From a checkpoint of a small mixture-of-experts model trained on Wikipedia: width 256.
Below are experts of layer 8 (counted from 0) of a mixture-of-experts language model. Rows are named router (the router's row for the expert), up (a neuron's input weights, with its number) and show model dimensions 128-191. Each number is 128 + 32 x the weight over its row's rms, rounded and kept within 0 to 255.
After each expert's rows: "gets" lists some tokens that make up at least twice as much of what it gets as of all text. This comes from a sample of Wikipedia text that the model never trained on. Tokens count by the router's weight.

# expert 56
router [103 158 103  83  86 118  87 134 146 174 147 124  91 131 170 138  83  81 109 171 112 123 132 139 121  59 107 154  95 116 122 207 162  87 133 150 142 109 127 170 112 133 177 125 101 125 127 154  36 130 134 101 122  70  83 125 141  83 125 128  59  74 113 150]
up0 [ 61 120 160 126 124 120 163  99 118 105 161  62 143 163 104 115 125 115  97 131 104 134 161 211 181 127 132 189 157 166 164 163 107  86 110 120 108 139 134 199 165 131 144 100 129 170  83 140 146 129  84 120 103 103 145 114 145 125 131 121 100 161  94 116]
gets: " the", " The", " as", "The", ":", " a"

# expert 32
router [149 143 153  76 116  92 119 112 151 188 136 120 116 105 101 116  53 146 101 145 150 192 110 143 125 110 124  95 142 119 142 179 133 129  79 194 143  72 138 168 214 160 147 140 159  82  91 112  83 151 116 182 142 105  57 120 123 100 108 195 112 130  88 146]
up0 [147 145 192 114  96 151 132 139 133 105 135 147 121 118 128 110 115 161  99 113 118 158 112 106 100  91 136 138 105 120 136 150 167  77 107 145 170 134  85 141 118  80 141 159 125  89  99 104  88 112 153 130 148 161 174 120  99 200 150 155  98  85 132 173]
gets: " that", " I", " which", "A", " A", "ou"

# expert 4
router [ 61  79  89  69 112  87 140 110 122 191 193 116  77 164 155 138  35 158 129 145 133  98 122 157 131 100 100 139 116  69 166 150 184 137  71 142  59  61 124 129 109 117 124 113 126 143 140 132  77  89 152 175 157 146 100 148 124 135 121 155  64 125 158 167]
up0 [126 126 162 149 107 138 116  80 159 179 121 111 136 168 139 162  72 155 106  82  97 102  66 194 129  88  71 140 127 151 152 139 141 150 136  96 181 174 137 186 164  87  83 144 154 137 113 149  85 111 129 120 132 105 122  85 181 130 134 140 138 162 113 114]
gets: ".", " |", ":", "-", "s.", ";"

# expert 53
router [142 168 134  12  89 141 170 110  96 140 141 120 121 120 165 147  29 121 122 172 160 165 119  64 132  78 116  96 134 103 123 124 145 111 111 165 101  99 117 178 111 118 152 170 145 166 115 112  70 196 115 160 101 154 103 139  84 106 134 118  91 184 103 161]
up0 [152 207 120  90 138 147  91 178  88 142  81 141 114 145 143 191  97 114 117 141 119 178 115  83 102 122 118 120 145 143 167 129 161 116 147 111  96 149 105 114 123 152 176 162 180 112 110 103 127 148 160 135 100  89 107 116  50 141 118 101 147 152 155 139]
gets: " |", "\n", ";", "ens", "|", " =="

# expert 12
router [140 125  70 101 122 173  94 143 135 175 136 108 174 136 180 145  60 108 106 148 148 137 131 138 100 127 113 116 163 106 176 121 160  67 107 122 101 128  67 196 168 138 133 181 133 145  69 117  56 116 188 132 106  51  50 190  98 133 126 137 129  90  83 201]
up0 [150 140 117  95 138 132  88 114  85 145 202 117 172 117 153 164 142 108 211 161 177 150 126 116 108 126 137 112 139  75  58 147 102  23 106 132 121 139 144  70 159  84 148 143 144 117  82  53 162 160 128 210 142 126  52 105 122 145  86 125 158 107  97 132]
gets: " and", "\"", "'s", ",", "s", "ers"

# expert 17
router [129  82 152  30 134 115 114 147 174 159 153 152 162 145 152 189 101 169 109 159 133 160 218 127 116  58 153 149 119  72 153 160 153 170 118 133 153  91  96 138 128 155 131 171 122 116 138 158  65 164 124 192 131  85 127 145  86  92 119 155 116  70 121 171]
up0 [191 142 142  91 175 164 109 189  73 137 115 140 126 148  97 125 122 113 160 126 151 199 139  51 119 118  74  91 108 119 100 161 157 123 187  92 152 186 105 121  83 113 184 171 154 105 145 148 126 146 141 153 121 142 147 113 117  67 150  94 142 135 149 185]
gets: " of", " the", " to", " for", " on", " with"

# expert 30
router [159 190 134  40  80 146 115 121 156 171 111  49 135 137 149 143 120 172 141 135 120 132 165 163 153 105  77 112 164 137 149 136 163  80 132 149 173  41 127 128 120 102 135 164 130 144 115  95  88 118 154 146 121  70 120 113 117 117 119 144 113 130  51 137]
up0 [175 123 110 129 130 128 133 144 159 129  95 105 114 101 171 128 161 158  96 140 124 149 132 111 152 174  88 115 100 142  88 181 179 125 155 108  52  57 161 149 150 123 124  93 110 145  79 175 122  93 163 126 101 141  88 168 111 159 134 107 149  72  97 148]
gets: "g", "ar", "al", "an", " and", "n"

# expert 36
router [183 112 133  74 119 102 140  95 164 168 164 150 131 112 188 107  80  76 110 144 175 102 115 139 133 104 118  96 106 147 116 138 182 103 112 186 111 132 131 173 115 153 157 162 184 117  65  89  42  77 108 142 124  79  64 130  97 137 139 169 115 142  89 154]
up0 [119  67 129 123 128 107 118 144 101 117 135 160 128 147 166 134 112  83 131 163 116 176  98 133 136 109 106 134 108 105 132  99 142 141 109 167  80 123 160 183  82 119 133 112  74 142  92 121 121 143  88  70  93  99  94 123 145 126 104 150  89 110 105 118]
gets: "\n", " as", "ri", " his", " S", " her"

# expert 27
router [155 116 106  55  89  87 131 104 153 210 118 131 102 173 150 129  64 121 150 175 142 141 125  83 133 139 102 103 125 115 147 152 158  46 138 164 101 138 119 158 112  86 158 146 100  95  85 113  88 138 159 164 105 150 104 110  59 134 130 121  79  72 118 137]
up0 [147 106 160 113 173  88  90 117 143 164 114 157 137 123 124 149 117  71 197  99 128 139 140  98 125  93 187  71 116 107 182 212 187  82 105 137 135 138 138 187 144 134 159 132 137 121 145 116 117 108 132 158  95 121 115 131 117 122 135  94 135 117  96 109]
gets: " |", " a", ".", ":", "==", " an"

# expert 10
router [129 173 139  68 150  92 127 213 151 167 108  92 107 125 106 137 114 161 111 161 168  82  81 176 106 122  90 128 112 145  93 102 172  97 112 142 104 123 119 160 150 171 124 110 136 163  96  83 109 115 182 110 123 105  20 169  80 145 117 185 107 101 107  97]
up0 [ 71 107 158 113 102 123 138 186  94 204 152 107 123 107 159 179 102 129 125 117 114 121  81 170  92 118 158 116 119 116  82  82 113 149 126 120 106 177  84  87 121 108 100 104 128 154 150 144 160 122 121  90 111 107 159 125 132  82 111 145  78 129 133  88]
gets: " the", " was", " his", " he", " is", "'s"